Experts of a small language model.
Size: 14 layers, width 256, vocabulary 8192, 25.8M parameters.
Experts: 16 experts in each of 12 layers, 192 tanh GELU neurons an expert, a sigmoid router.
Training: a variant of SOAP for the experts, 263M tokens, 8024 steps.
Below are experts of layer 4 (counted from 0) of a mixture-of-experts language model. Rows are named router (the router's row for the expert), up (a neuron's input weights, with its number), down (a neuron's output weights, with its number) and show model dimensions 0-255. Each number is 128 + 32 x the weight over its row's rms, rounded and kept within 0 to 255. Numbers have three digits each.
Before each expert's rows: "mostly gets" lists some tokens that are sent to it at least half of the time; "raises" lists some tokens whose logits its average output raises strongly, later layers aside. This comes from a sample of Wikipedia text that the model never trained on.

# expert 3
mostly gets: " is", " was", " has", " were", " had", " have"
raises: " Released", "\n\n", " Mean"
router:113113101138065094162130025130146093117103130111115132128104136114208135147119128090113127145126138150128127102142138108177133131137118091148143111074115171123080124155129051133148134155091118174100119128175125124101112135156157139136161134081128178133133184064131150134184122086096095131119073117092061154160055103143141152114129147203085037110101105107111167147141151118131175102107144150120103118197129116149119085168162107061187136082161135109089163126154147086126165180072150106134130159176141089173140112174057128124162091089145146132106138105153095171141093122165153105153157156133120146158085125130118098180162147151168171134088123079049128146145206157160159117103113150127134121111138149093135092128114093098094143198105151059107098094075084115093171176077074
up3:180147149135142075169087094103158049118132087115147123116098107128183110163136152120097146147160136055166089118132100154147111147203121152146070113108069079134112150113097087172135089158148061090162099107117076128145194111188114078122103085146167129200102144146138202167124145103135121095068141160205144100162092114165128171133104090132092169155147107142144143142123161151112086138104189202067144149087159136129186166143117100133173125144125119171069126138128113112158168108117127155101156057156167087117156144150164099099151105122144108170115172101135145086099144121111107162158197153164123160184133122091097105144136079161124112117151135135058154104111151143082149112110154122094109145152109108121123136147049148131081167169064138126131179165152074116146151126079171
down3:187182149173094087106109076089206111157173117137128059168142173086171065159126124125171109106131138126162105152093102142152162122108125138125113157121129104135147105125132155082072135120075163181111119177120104150124096151110081120102134150181125178153137068125131142143127137121177156107112087153152131127158183133146132091105101128150132119164136196117142183099106113116190058150104115141155083136141184095118130173090129081141075177175061145102098057157131067122105109157114080191107072116161109123163151091192176084102163098130103208149132144143083098126071125082172145134100135206172077181168156152111100172144127160116132115081096134114041115137132098105092122141150088140141107126092091155142179138142145124179116099146097135131150150118154149117091128132102162
up4:187146128100136144084085116110190126104125175129166147141143101153095091162129148142132114109138123107144103099115143098112108127112078159156125124153131164108131129110126137125159171138131119105112154095136089123181101173130108133139136190115172127119157095120143129106156149153146073172108081128135164103131160178158082115195109145121100162132139150107136152108115144150119139069114115141124111155084138148134090143119083093158106157128137077112160058144081135176113071115100121115137177201155088047096121158207117138137169019092099067130095136133152111113122109109225104113191089124099084108168106085078172188128186164147128080176083115099085150149125171069162085114093099115144054119138138073167132099121141109148138154087109106148219173120051132147098156083163132
down4:131138115113162172129099159129157100073124130212163134175158155090152147059106118170140097169111160144121121137098170167072142083128138080177181127125135117146061196140128057066133160150174072125095096111103059149094122112135104146164102171104142132171175153062116133129058206098139185192125128216080159135163085103133169113143137109131166115088169133140110133118171099109191149142059143121110135128173133086090125114174163127094155199128125120119107144109160121083209076156166142149091116110080125116122115107130119084161073135111095136103131121118133114123123144159126156063163107167132100099125172114142104095077104127122152047127120133100143155109138041075121127142075148151147169140113100175138144139114107143130133123101122106168161148118118135106112146166086124
up5:121132159170074150180114159118177130137100098157128113092109151167187054096065102140201106147155137184128124185100186132197167141068182104121161151148128177153115147123105116148099112104145162145112152114140124079084130087105096135130143099120106152156149145101119101114123158128156123122198167144091164114103166162110112122093157149136159186090124111195177146127134169144093116112171124086110112148085123156143126123134120137155111112183127128170126106112070104170180126120122140143130159124091128099174105125120173141137099167151080064094140100119106112103112118070141134162051084129072156134116118175116142126102090097157097095091163098158160169124143140155132145135114148149047174071110164118085107078071042146111170071082186037138076123106149070097137159139110138
down5:127150102136184144155087149140090132108109112100038166075151141148104076068106098153141148122093083130137149082156147124174220140094157110128140085104100117094152137072149101192129099172101112129108122167125116155127169087131123143131165101114150141086172146144134162101117109100113082134111123190135165110088145096187067120022144180076147176116101107124148150118193152160157133092107143122098057115128137161139105090151096086189142105164130066119118124122145116115114137107111150157106140124115153121118121155129183154092121088124115053100164064135120118165135191134106104130100098131093110149078093137144166136099098141145144090136182236137152133182128147209116077111130112113113127094127110120127206079162119185099103088098173149156089116085146083130121120114090141
up6:109134089140085158109091113127110151095096120136128137087150147113110120128119106109144127111128119104113113158143096034164139104164134160146104115128165131172160182113119071162195160119145114174064129127163104161160075091176065135128096099196187111102106162111153203125137129119125123152101114178143091154102125098190162157113161117123136067155177194100091085156119085129101118178126105083086102097187186111139150097088200077091153124124159145146128197132107110115110177099118097093082144138134140128127141209116130167112122136070073109126140101076086199148136109134104152090157211165130120119125126145132120121104063129073129117090113143156094131123154174109109180060109113072120100135114182101154129128134154172165092128139182127117096086143127030114122159131155120
down6:095101150129125133118112093089095122155078201123121129110126120083125118128124168089120186111124146198123112065086192104136111092131103121137160149149110112150145121112109186144124166028103092132108114148111112148168123108154048084148140143135120145080067125108083108148050092120152047126149071089133104143156087176130088156125084165208155111113191079127129099152089106140120148110122076154110089118098099096151102119144165136138108092136071128206127106176128103115093146102156091168171164186168155076171150135147151168111188090130153162112174150149136130120075122102110140122146148102117102153142108123217131165122122096177052136131138141121145157114129148093153122145119096145177097061139153128135146163107196106089126096122123081182132136109100093149159107101190176
up7:167112108187127139163124080188194111142094095152091140128122140112156142166124152089050135095155096068104102135120146125118173171197131158078111146114107118123159158087079124125110117155108139099147120171109094092147103128127129167068098129191100142112077150151126157136140141093118126101103137154123077090157095120126125121146115107165189108176169131137177110169076176125158143143089092123105147150106078154146094130137063132115158119156080164141123119169120142186117153153138183084126136114168140120103095133082085159165123087126212047088126183058141204091143139162153124102085126206112107162145105171129131142177120081212134110158178110130099111141152110150133067060119096138141104098114123150215175090172102151122094141130142145135086119128111155059142118157096146
down7:153131111138088089139082107132170193100171120075104119171100147117160118153152137073130096135122062154097125127142125086177167174129062128159145114136176161076141222148126137138130131116096119108175100146099113154106123095132142124087154126166187103073096063117137094125170156189167133131099022159119148092126183127118155115072176129099144071104082094149150134067100133120194120156133190128052155168077138165058111159076131154160128108125156175121107088116112115150066111133114073128084115105152196137084071103149125125113101105114134107150112077059139137181102118109126078126116179139115116137136088076118182165124090097171139098110169104083106118161118124127109173083088097087171129097122124155125154170117169098138100129123144112139129097081125115104154094135114146
up8:086119152179108186128125121166134086122138070113079178181119087131160191151078176145108116064142128117121130214147152058172135109086109122139120127105112144191219146154123122124092114134196072082159116147142135082147073096129145127075101171163092134132081124151128186158157184110066103159131120117156136135164129096091070119107166094100098123095093112107122117114129125149152129113133149151140113156108154143140064119087163148126149135195111106143094203132163160097175132088168154106127112117167180158111163090154111123159136111113120129166083126130153063160105093134171132106179126125150155145127125148143091131104129146054153125176088146140226162103111083123073144082128129097087193087109141121099070102111163172164097117129163103132107102150149109132110138044119150
down8:165112146108181113169130028130188114164119113097122128140110122059162135069109157134118129160116103147152124162167149118162146084116114182093170166100128105174101165151098130128150093124189133103148154107086146108153130131152056177083134125157098140133086200144181147138172122167106131091109137111131152071065152084135121113142121131124111129115179085113032088107093127093168140123152115089081144085146114120106099118124108064159195161071205088174143160116153126186114146101157124087150128174144186099096133153132143130150168111102170155162116134156145063171148156086154085113167116165130178117141070142122120159100094118127132136115120088150159135078091118130049084119125139101150163112054143154096127104091153152133148165116129112171176088109057098126124128096196106
up9:169108158089143095129141128214144142117159205132161147108121066131113120182090136140141107155135139200141113110143111116093155091080110139155080111135106137074085107123088106115145153163140111152072124127091111129083110117118150186104099129166151089112117103118163107165161146145138100081130111116137154131093078134163180123171087176082036137124164118096188162080149142063197146116143106096179151109165122156130174153178140186136163118163112132135141109107106159093144083103117159102134123151085108099183145136130131187088043118188102130041105133129156130116139155101122205141160143146075092120117108181127136145156152092095044161116128127068145082085096148105144107155087141139152117077157145161180089103130152107136099162141108175093173145091084070126141145140174109
down9:169153143098114077147151143095117168109129173138172149197131126151180098162166137093125148134147106132112133138123109143089169074152109144114069171146094101138129103152174115128156153134076138096131121120201138164173160125107132168149091188161117101169172139066094189075146165179160119184116152087146095129087154098146167095192132142091059198120133106110158178106104154140153118176155114125221154105128102168116163210195080183127097136162115154107096126159074177108146115102106133155110099113098089087092111152134155160157032093148139139081102133168130099081147192097146123125169141103105098179107122111150126087101152142101147129100088122073123138093138156115127085115151113124119141139174111190119115173074140163114059126098134151185151176143133126142106119159167136
up10:116163097135155144116138067109081112115117147079157133138125130078176157123095077074133168121151103068135086137114144043130148140169114181158171124055128118106099162148085139116153129153131123073103152116184124157151145121113110138157113093106127055117186185185119137185121081117092112205122095097169082092146137114136088063109104122122105078066124092119129177131141163148174166113202130187133092132118094145123122154145128121152133081112119116169139168117135176144141121112118113129136107158133112086103151158123098109161064128104145165158126106110134145202150092145172089145143153142114163180155124070089156082188163134100119169174098155128162175094123167114091164148123047115111172138148068152148132092103147081137127102142114217123084143156092117159092104091207140
down10:134027110120061136111170079172154087088188126077099102133156101111074063104113127098160138116130116117159163134092159087120129181106153116151112096135105138153083091122167121099087138099148151133133117103058164078109104153161138110102068157070099174109117149098160034108171121117124135087179151154096092126104099150153170093114122118107178106143155129097112107153116114081173116146081139111153122098136131092119071161152101114082142129080140141152112140103145142135145157117148134107154117131151133100072153090175090106087164078080173115142190098175135115087160098139113109101196100115135111154081140129125078107147169150140097048081127140150114192081138161144116160185139172184098081149123149058096097121146159154081182132157118077130154208115098134112120154163150167
up11:109123132194207135127099139145114125080121132146190152154155136134127158031130118187090130116133186112124123128156054114115082122076156163162131109038159137124151127168160099099126121147096123060152126145074039150144166107136148072131119109129143215101151152174152137151175124134113121156123048172065137133113148092127141160111144177099121148161157076144201150107121137164154142127112085121135144115164089114206096131140127145193220081067103111139113132173131138121140125112158132076077174098155097169129107131113112198094100071106126105154107122125089075127146137142116120093174107128132139118125150115132098135158133135129095107155172111182129106141126140103121150150092061105134124082135122169166126143101114157132106112082132127141116122135185090119089130031137077
down11:075123127155132166094124092143140110146112156106158173100174124125032125127198158175080113143114118129127093180122126065109104142140133152155140088070158117102148151165152089135061146160110162119070129136120111076171156132080158129199081134197080130136216140160126121081174073169083136166055113145081136160091135099114156087104095115114143157143126121149144152154097120118133103131110099118146107076114131079081140167147166087179139066064153135133139130110171160071059098107127106115163103115159183163110142128138118152177133105141098112133135107123120125194063150150100076155105099154156153118080094144123117102143135128076143009124164145107173092120130094138171178102131150143115152112092152097137112188169108157103127137142128084149163137113194126129118078151120129
up12:084129143125093095124111150096153155137126131143183075124075160157093139148128113152167090149159133162138083152127110157136135076147159213090152165135105156130150105164156142067122129145128088122076106135096124075105153143154102123184089086089230148186123119162142125202197083123149210121146120143136154142128165085117136063163150122190116136123139128162089139050114155069110091122169113121173123063134130108171115134109096103107108079127168110091149081109092167165131121111178108095151077147057158130091110128120133140105120154165098115110119147150149097109103140203152111093176111155144147127158141105112084165162100118108087176166118127120089129161136096167124157128041170133091133131105114153139085150125114105130061093111160099173063167141148095083124206167109149
down12:130170134150115147136147080083112136149089184111175155176051147098114096086113107113174121096149135198090086111157143141158100076096169190198110129150135193128098097070089110137124131126197087045066130162136132093162207099139119105118128145068167084144141102180102127122202116118139151156120134147084173097099161166075108083110093108158137147152130128108133178138122115087130052153131181117111102122097127138098145140141155156148074159139113177116106127146096146138159112137163172105129127146049127165098141171164127126162121128156086138138084166172136128114085123151133094143112102157132118077187121185130145133142113128209142139139114120142191112152131109133061089098159192136144138148176116156145150117142095175039187091175116085132132139161139124130123128145149079
up13:105118154164117138151136057139113089130169082144159199105089189115157111125170152098092156135169169100134090136120131151223117158133129089069201089099074166107129113126097114124123145105116211132160075183182156080077142119156182100134142136088137139108107154133127110116093117123217056153128116135103119133115081151112165089085195185131128137137158144114083142079132213132122097077106143072104183144168097160106126095191137135120108157140159101075150143132135182138149152093073143090131150125138123166135139130124075098122151181108155146204157118085146114182114136101138130116091106098088160145124125116153130095158201127133162141115136150078135151082120132133137169092190094126112166153152118123083100105140147107148123082133120145076180159117069151099094164164111102
down13:158083114092117091130106152136129128137123132081118008091165101151119119164103098139137193118137114186146172143128145123175080072123142103164100223104112082149120177136171106140165137117079116130102129088098114182184066148176117123142113107155153120139121153080143111166155118131120110145114130050092189111119176093183163115151060169107112135102089194141133119185155123155150132149120134142103110138181157064178114135074116096125124085161121172146150128164114136178119111095198086177067127167089147109093140176170222154112135127136082114103168105178152116105101129075094137172147151109115143119109137152129094155075090138103105119131142121150155152095164137118119112105094163181172133146158163103102147173133112168107166167087142109141125181098171151114134151148162191
up14:146064211123136142125119129223139181119112066150143166115109137088062056114171169140118076156198114135086166072114109149077097142117147136117143116161142171165101144093156077114112110150099095124188154090148128092140050090163111152120131156100133173093097107129124082085206148110149136098106133081115124082077106171156133124116086155172126131082127166175092167116117107135162135125089132109110115110099148170114106123171146156117098140129119140114130116165106186095161154084080110102171067132178160141116148136129091078139111115126149073089104161148141097140161136161123129114097106136142162206130086116117170133146127168123081119101114118158144109099096095140119145147199146090093146138065106026137173124082113167120165099172118192104105175110128155115119080089096106
down14:119137157074128042106156145145111134100179133155136118110119160105100142163156091114117106134169146104066188147162125179132179105101104157205090145103132115125097099141101106142171141112096110115139121086137159157129076129098130097125076110178126159151156130135091057102097131127173136112174110106156084112089130115143130147196114133140137099133120102097131110121143210170147127123088101162091093178120129158173110150118085091175070138065126116087116093119149157104133100103117112195114120122102142113083129144139126151145034142191101127098156080149121064088108132155122180138041110100070087125114153159143138108124169117092100098149093106160148043077075147150127187074106167118144166133120150111140156120097208102187121067126148090130092073094183171176103129121134135
up15:107149162139132144112088140099087156184136112176129163126135103103206108115139082094138230149159120114057120115169107129132115113111151070131115108150140165191153117141088150132151181081154148092174137164154119198127179111155193123105100133140110136133092186163060177121161150069110082122121182133093069122081146127122089097076139171158169127108165169121149116162144104124142094146191131186184133212168120120076148151181114126092132103128124167136162092165136109131095101179144156151103146082111169115086133103072097117165142094109154079095141148158107087108150116127140114146106110057141140139077118163103166138085181098130167151114068065130131131115076101102153145132143106136117170119057127082131164153096095134119148088121117177097123144108115150058174157104151147
down15:152126117089149170093118171139153150152081104178170112118135150135141117177157163150157171152214095148151111112134067144106102120125146054138072169170097199135166141082136138146138078091134111091161049126182188109143100136143112168140176133117129104048172139073184115121092111126190111117162142110155194115114157111174141151131152155095045136151148154114083134083182195114131141157162120111185095147105169126091076163161101199155102150150127166138098112134097127163133120086083101118073131151143088156114149190178172121080107141155117131092108119129155102105181083146096131130113148136100098150133158133155159185109088103122080096155110098143137094128121183067126142135091120128145145108123172080139105142079134110162145130123142170108150066092095168161179139159082154
up16:087188127190112160141124154114159131109094088092066066132157079106140178128168151118148145189170150117126150145153112117114099153112167085208246124111114135158129112077147101099116132161139193126100083117170121106151089064126169151163142167121177155139139205064143127137114058120134133116128133115155145144091133089110105096090130150142101121078052091113114144097096114105108113145128132153158102149207188133125141124155063115103150118083088167158116075174104091065160147118165127065057094136126121128066160101123098167131140155129131124136097128090121082154174092175131104174145128119114102103114096124132173124152066124139175164127139172139101160142120129150140146191121150164115083092051169153111127097097114130119155124099140137094090077091155117133100085134154091
down16:155213148205143128152159119129144084096152105047122105108102113169127088155095137145066159172077142137158072144083134074156166136090146104106190158113129163128067130113195118066065172116080087096120174130137128143074092114123135074166153116118153132143118103120150144092106080122101137179113143151115125096109108124107169110086077148117117082134104097138156149108214159097105125136144066156123163175118150148128148146178146138178115085064127139142063101130176121109128073134181137147125125090113122136171135071145081123112146113128129105126124087162122091078142077128142061155091144107147129109095107238118112193146136088102162153128141113137105131095118183142185147167108098140139075104137139137174179136090143134156130129120161082096144092120093054113165101104151128
up17:046164177147140141124147122122082129125169133085107103129114125140154122119172087157136148104157143173092059118132070141098141108178101181112157127169153108140138093162129139128109075123133173134127163088185163082134160129099122140113128112107097141162164073118126080108106155151125133154152149155113100137087091121155112124165080084107147085077146124118187163108158082146088094088165188168189151093164144175159117172104095105137158070068192150141151169157084179105111083138147080080128137191097098111148190156108098150091095144184159118114196167088112079117159157139167111107147136120154117110130126107115168112048140113137117167122084159114110219100068157202135100135117159108114185147064145112106109119106114142121144102096133123136108076077181112136099059124164112
down17:099080082129109077138066069073152175137118109179165149124137182143150075107116174101185152230124069148088142134112148169182115166169129088146195138088093136085117132111107115114152185168090195042143141131176103150120184148099100118160122079105128145176161115110160138144151158175141191114109090127142101173132166126145172129188147140106121132089082108103160141137142100096176173116127164164122077138085082122133132157154133101095109158121131165132100131148136200108156185150105092119171166174153188144104118055106127139123137090094156172154119128123149106092118121129158140134091179167081095076097143090153144077102121154142101083173089132080178106111092129102150123091124159124165118062114160131115103091148137144136129174128113105083125167110122077132095150133171108
up18:104109098104135085144134111122134098134125086110099151126158159112126165118108141146112192113159176182101143086045205134102146062153160136157168158087159099151088094152139130167142095119102189143122155123122115156136115110086103160122120177157127194079095161116120093100091137086143080147096179129128102125064087137149115098076125142206119106117084134121174107129111129135149133115144060113116115157107121086166134089063142110126082141089147122106129104104178086064173186134123141073171168149108122106083208128077131078105155091088214109138177127032089138134155109124152115078156084137150149109116131106094145094154143119148163100105114087123104133097128105123125145143210115122147136186178095141067119133066129135132089111116149138161102111146187118116080143109209140
down18:131110163134126155079142166133122116211163162167155140180130193136116063167095104138124154110095078106172091165162124115134089158115081097120142165119090127145119144074112126103173124119139129077130117146168149141099171155127143112148074064204182124171174106122104103131091099208136069123093087149145156098143124090075147088134129095107151157169124181131098154105130116171150133109160100127160126212053158129162062150130069090104140137110121152195161106159084143115092133184138075158116131097141190178128063120216160157158135167144155082124114152176158144145160160131132138171190099132137140158137124113140122091137080078148137157152141130114199134153146111166113076095133143098096122136123151114161073128161077109122130148106188146124170082127118150067167134120137138
up19:044122129151173148142057129168115147063107155086146144170131125124139160083143103180127136156092156129149139111137132094200123124079135119153118100156146030170120150122162161142186154119135122107118115081095118178162194177113100124102136147142081137121120144134143136114115106138208143185091151095127114133118155108149199106098144124117093135094119102141091115109146112173107132103141125140083119153131161146131107139111096134173093178069208119116109122116120106158119122088127118100155133062174226114107172126169069144175087150114144098090096162121071190059100135143110127129083133126104139157129109118113069111099118133101115123104111135085101098092122045165152072096132047135157133146150127098127145139164148109148086111095146178065182112158123100191066096108075091
down19:139169117141130099161113153107159082142143084117106148167121098134126147127165121152091127125125066159111138105169105073110109161113116107098148107169114083119078101155168124077173150119115132113171127107134151089118200130060126121092161211116094173165072062142150156101170124151113117189195139128139127162193142109115165126113065210096103109141072139099090175161177108146124116131120103153135076146136176115148049137123074123139113148109111121107092097186128123134110160147141163148140164085089111152171106105102086133194111159121129113132157126123119109088105077090078103161070122130079113104158104179089081091097063092067094183070176077148145177147142145106138071104161183173157146110135127050122145135130140126091139125130129129147075128162155143142118103105074187
up20:169132114068147129157150169145163105138157104116136087114119129160106104043129098121183137104193097087137110119155081042132172156112175157138167083139117079186174136112139123118148105126133099098080146088120193092083182128194101122077161068126136108159133095173162143119129195149126114172151195096136099124180190119141149118118124105172057163158092111116129071119119118114196128105120207104060054151091097181115155146130123148100139150137137082149145136062088085130134145097155130122167141133126090107140157137108128145132158119113161125129081147073104170130175154136168116135160111146171075092125117100140139144223135153102126116145097054086137141126158162149069095163123082126058138146127133136062071143132121084108127115117100128128134156110100089157143153130122110
down20:146111060175155165209151137151183150112199091137139172182129163129154167121142134120089070108176087162151130112104138109177149113100125159115151119085147143099152095143142197163128118129149057112120154145139122059111115118125145149087165072156145123132084114139138119148158124139120132136162140088126075129139163157061126116105080132139180155097094103115048122136109123047128109160147131124228088091142063187082147088135127148112109144200124091139116099153133152111146236129101190153134132082140114150106142126112118096077124103111159086170134152083109089205148147070124091134165105124157108150108152105137106131159090141158160132177116110132170180115098122065076126139151128072080165154105119208077146124080126122131113153155084143132111131157110093133109140122106097
up21:118161102144118151128175133128082156115138084125196169168082131131077117090119135162137102133149132102106143117123112117140061153095111145141149133135156082104124173192085150130088135083111139136099140150089131073158051193124124195161136141123181146086124136127088103084124176179137062133164092063115135099147105077204126150126136141170194106184174127091180138102125090110102105098088127120102136082132081177144148045089134130105140181161146129090194125088187154120037142099145109137121107137105117178170104138168119135090120140128120126089088154080106118161142193144155106125127144113132140054149077133161111102072114105157101119154150157073118134192114114121114184138140090083151159160094175143167195137151140119161169148170118152162171100112119129123118104096123189
down21:034157116160142099224204097138225110136125125106154134056150104118096108138136068134088160146135196175125106129170149169177134162129141138103131107166134123142108158145100049117116165106132123136103133183119119175147106126148122145089084116149108115094171142096199099155099147181161108146132107107140079184122119119150155076089105089101185111091103100160128169135094131057151135158119098120149100141138149080113080136086110156166098150126076147123117100164147173136134176089113080057128085083118109119151037153163145170106178088172155125109104110119097066082086098115072151127138114127071132116195102143105088113117150114151107166115100092118097194124110150148158107136171103124130128163156159126146123123133116084148154156159146148124085148085141156136153102193138136
up22:165038094148106100142154142097125034121076101159097174175128081082128117124152172167115099151108106156071146105137122135087080101137118126100145187086122054150073160097094189091172083089114124178083189151119109170148113102153144104111125106151065100113123133177143149140132203136036141142163077136116147154106102127130140137132122098110161156100093133132135102147117131106124048132117119172137085142184126121067150051121079144131139103187137171096146130136134136138095088085118162144166157146107178149082083197116121085079146148189071136158117115140120139068133111190143106204139116114105113178119135147122160166124177175101129105131124105137087107106146130130125174161117143094166137147119143144146099153150121149100133091117138116157109099107141075131090186080177152
down22:189128132157099135195165170203115197121114135106135194156109116133055106158149133149131105145073171151100091133127161125154121084158103146139057124107093163112121144136102104177078097120116159126172137090154110124114124135133107121086169128108126102147102116114135159142132142123113145144077071106115157173211103067119122139090052128129147154178066136150108095167120132180123090116116126105133099125110125080115120148159099107120111151085100092095072102126127130135124134111136072170134167111118076101114122145076154053093136105179147069138172086158039129135197199129166132100129114104109103155137134063104075112107113133094146139178124194126154179070152128152183107144157094099137105138152168098200136170151128199115185122127084107170086147160150131123095118182150126
up23:107148137140127155135136097119183139098174087116198083076120097106141105132107132140136147122130089186086171141158123180112084137125122127143200137172097122093128132117171145110102080116112136115114131180087115121142125113171142132088122169114080056085184121172113111226185161072145095143155104114143179146105110148116098160144137185131101139156124119070097094119113146130124091041155128140148111166110188157159075097168120116072130176123152083093052167121178106083127143136098167116172124125103133063128170111090134119140161141160081098086124162126133122089106102130162177151104074108124196122094091122075136171089154120079131129179106156191133163117130118125125130072114158141059127156074120122161101098099105143113150070152117109145068132170080118132125169191190104
down23:153101105094114183138134136069131136098154156118106122154120142154146093070134087159130131106127175171109128132106152128129067144119161118097109128149093122123173066126170113177152194132130120133162114089110075129125106136091149127117145135186120127112089125096095110193063056127136197136091110157165168142111118141130091112078144064167120095065144113167139078115114119129057120145152109100097102142081082099084132154081109108150101151116148140171111129134137122104125168125203138076093162164124079119150132141129169158119132122144171171118156157116068172121110178139126106047124136179109115094097111124184146162092161069227135156185136113153118112161156165167080127140121148135142089120140128119116040052131068094170097137094125136087069102039070110114117135155105140
up24:154124168127115156139112136136111148164136184188133127162099104124172134119109118119135102103154132099153085113137108141123084123094136145136161066120134144120142059138106139138163088172122083114193199174123127113188140134137134130166104141176107143152077092108133032095181085130094130099173146087134086073125119114179132108099184152111097079123168133136141138099112119159094107171122166124116169150110158083099096076125128128133118142113128171130167169139123126194083159165157126139075159119126113078128124144164165089127147198092093100077099095173096105101124122183097181122120070104148121108068120099121151139169080103041136067120119162116087135181094154168130133102115151102084160074123165097158154119160085084082129095059167196062067113112097108082113077102098104
down24:123103128170144183133120178123158095109171096128091104138129199084148131085140140109130104113174101097154110066163088085132118144166114124133116180097126184155108126177124119151108080092151098127145193157106111092147128155083016168164081169140114146101119190151172142151137069111113078092127070109116100161110117133146107128110156155110110098104110163143088106149138105147109154194133078089123152089138124097153157128158171108185188133177135141097100167134136090152078089112070093107140100129090108160113120177108131187160112154146096191170147111138126138108150173133139122142140089102073159074138144103122104159138187157134041137069133111129123172209111085088085191131159106085136162090147105156141088052144100150126187134137072137096128142062136113140139112138133102
up25:152114137099152115150095112046109093134135157056146120129127116104155135083138144161089153203151062109141117107101120100112116130211049136181117136056152123145118150118134201113138110116216116109127103077106168118127108104136164149094108143053113087098138115072156141137102170136099143138099110128103110141086138096133133127138111103118132153160110138084152109155174067171145127052125178129127090151165125154139086150118114161132103156124085132137131129120156190141118159142197161181122175098101122123159141174105138150243107156107137137128119105104160115115110125084075101140157216144133151090196083071138125156193101104141147120100086099090117150109152146161064115130121102168110091110152187154135135130081153113082164091181155155120170130134074118096083166171134122
down25:139127122115165100138090197113109119146141130128137141108098154123169177099154090107191107083107151126181124070088179082132144153121146165145171112166163097106162129118155126181062091143090107132121118100179159183152137132119130121147131153113137146111110124143153093029152136098095069090146125103120130176052099144151189126123092062162132147155099142192140166140139128096206144152106153144154162112158082066115115127129140124138140076099169134145143141137105191139075163087187135132124129102074162129112114152093136105143110113104156122146157083096138127137101127103162143113135113136141162125086135125158042122125089069131091132115155188157079156150119065181141183174191179155114105188086072137110146227112134163110148124101141164110124062107089151184152131124088086
up26:147145101108093121093093141128174125168144146116154110117095157144132078085101124139142189114115168080085118118107142101093167136138138132111115142122126151144122130157097155116149085153124085081135129121154160160152122074097157126129125186124032146145176096110185119157141163200172140139048151112074072068096163125114156122098166161124160105113104127137122129114133081070096158175143067185082095111090115102142125081132123109103131146158166173140123125059087123106097192113152119139135142131097063110143201133160063115119158117129170163122090087139137135214117171161116114135169160141188141113138157084116166101154157093103083169190075111121124149126113094109125106095057086112129083162099171114176096114191115180145189125143100081183071100098075137147104142162106113
down26:134151147120096088121093128147118106103112149085148164166130100132143098091119094201176169093137131088104162144151161127142124082188145154160126129067164108147158096139139102160113153158168066164101098102185098105139127155159123130128161090095128148133152147131157070145124131167158143073115150111085096135142163059118134185081163117160164141181085144077131099163125125109188180132094156173150187092100074117101171120124161102190107179100162096158119143096097158171075131223088104125170066150123107065150148096139129189113092095133125201124122132153087042106127137126112111130116106103158130119135063105156083175130136110173111174094124154106097110091111108137088066077128108168094121214112083092132126205122137110151181128107110124156122145115147121128117164111178134
up27:167101128194072115148136164189133152169158140127130127144111121131120108123088122127130084083147121118131099098135119125072075114166089124088096173120162158109090143124138071128162148164037148064154110159148097130080106094120155106115123130108152143056081127189140128095101089133113125099157126111150130044132123141108144160146181100148119131139176106125120035148199135168163127090181140178116193158148170117180108113158121115042154128103116090113156118130148104119153169085116120139105110125112115123108088109127135147111131112141193126113125138114131131112087074067124116144145165109145113128155142102108152189116195170203098109107169088111075164154095123160086144109139138127127112174056095164179160080114142226105172094132186142169127109110161220130121166138120130
down27:050096150173096130168116057151095121123110097140168190106132161176101137125164108128119166186050131172090183130162118141114150100092140113131103137167089093134149170134150138119135094152136105120155147140095182169210106097114131100118061149113098138074083125122078123172104040114137124076154114089143050140094127141133163146116113118168159119178134090151081151118084097109113168127144152093194152176136133145113071109142130088137092130148143160078113125173119178172145145121096162136142173118128132080119093085129140085130123134155110191145228086103111146087062132141068134107061149116121097119061118131129124136061100134117115141086110099169161101114116142130067144146090164212117100115167163140159116133190153119130109086130140137081109154135117119097140141103164169
up28:133113073145106176116114081160119134157192123123166142105095090104140084115152136098146094119184136107114160122116116103097119169131120143098111144081088116078111126150088109116153151160093140135121157109087099092182161108151111097099178141090101093227174104130163069152078069139071162146180110099132122132139168150139138132114166105090151170181118116142042150114165131118161054142157143132065121131108118161131115097140121119110173159152144094123101107212095136131114115181071097125105220100101158132113131081149138174177113132151093146138065135155147132123108161197169150150087155133096149144093154146218096183101082157090106113118094101118079145117169080146110126178127215068157105085141165123121154149106120168075107149163089173145132107129099134101165133100142137
down28:117121125082121126134139179206114100164098157157116125093122109141137123138110110083148131083110116130167117119048146135166175146157108145141151111154158087104131106098125079101196083054174082114070100121094115120157123135152091126070117116108115089185134142111099153096119160129145139151140101098114162094116163128186122098074134121140132139087124094107178161089121097137138119175142134156146137175152168131178149198118070092126111114094093134096106121140132112143090141178168097116083078131105162123143113186159108174114165086143084068075053136110156096162144135136118046157101124089102165066149137121141151152153050155135127150145145147169124102139161129142067096132133111098126119144099138178232160141146088099180212144124122159123171134119157133150221050092153129
up29:146128123096079136113095114093131122184035094096126145136104071145112100201113173090066138195127125118132130117163150118091081080136117170155121191162112095152136137107173134141134138113114116155118118104087111131121190196091103112112115174178115124203145076182102158114101174080091150179081127114108126108110120099088151122118146095146091147085156121160100203133145107224162145167176114140110105146147055099134139116169100122055145125142135146099125115139205182128099176167149178159115106095102135162143155134155103133139169126143106110147107124113134156156147134130126167119138115083095135100145106118103131130140088125161166147111118180120100179058131115133102140091139151123070170092138160144122172194089160112122131100104061160104044125121125162188085072177172120
down29:153163086075160154139129161138123118053103120145077140122179122136124111133189141139120111163153074158149152085182144090114141074104093116096143090131221124169108137112108145101129158143122145178053120116105131081117086171101141126155153134104106119120125131190098190115162115103105153073062154078148131101137129121100149123092178169139123121117114121135099145112059099154133145082155122127100099083177112099182126114164127140142149078114138145140186131185113144163127203078073164159091106107121175108162119148130123130159160137073163164139188108118092106118206105116125177158100123103182088093137081128141142159118116110098057150100084176097133148115134120155048104133129111095076133115101179083179154162107184138134110148098195123099187162122093053115136134137185151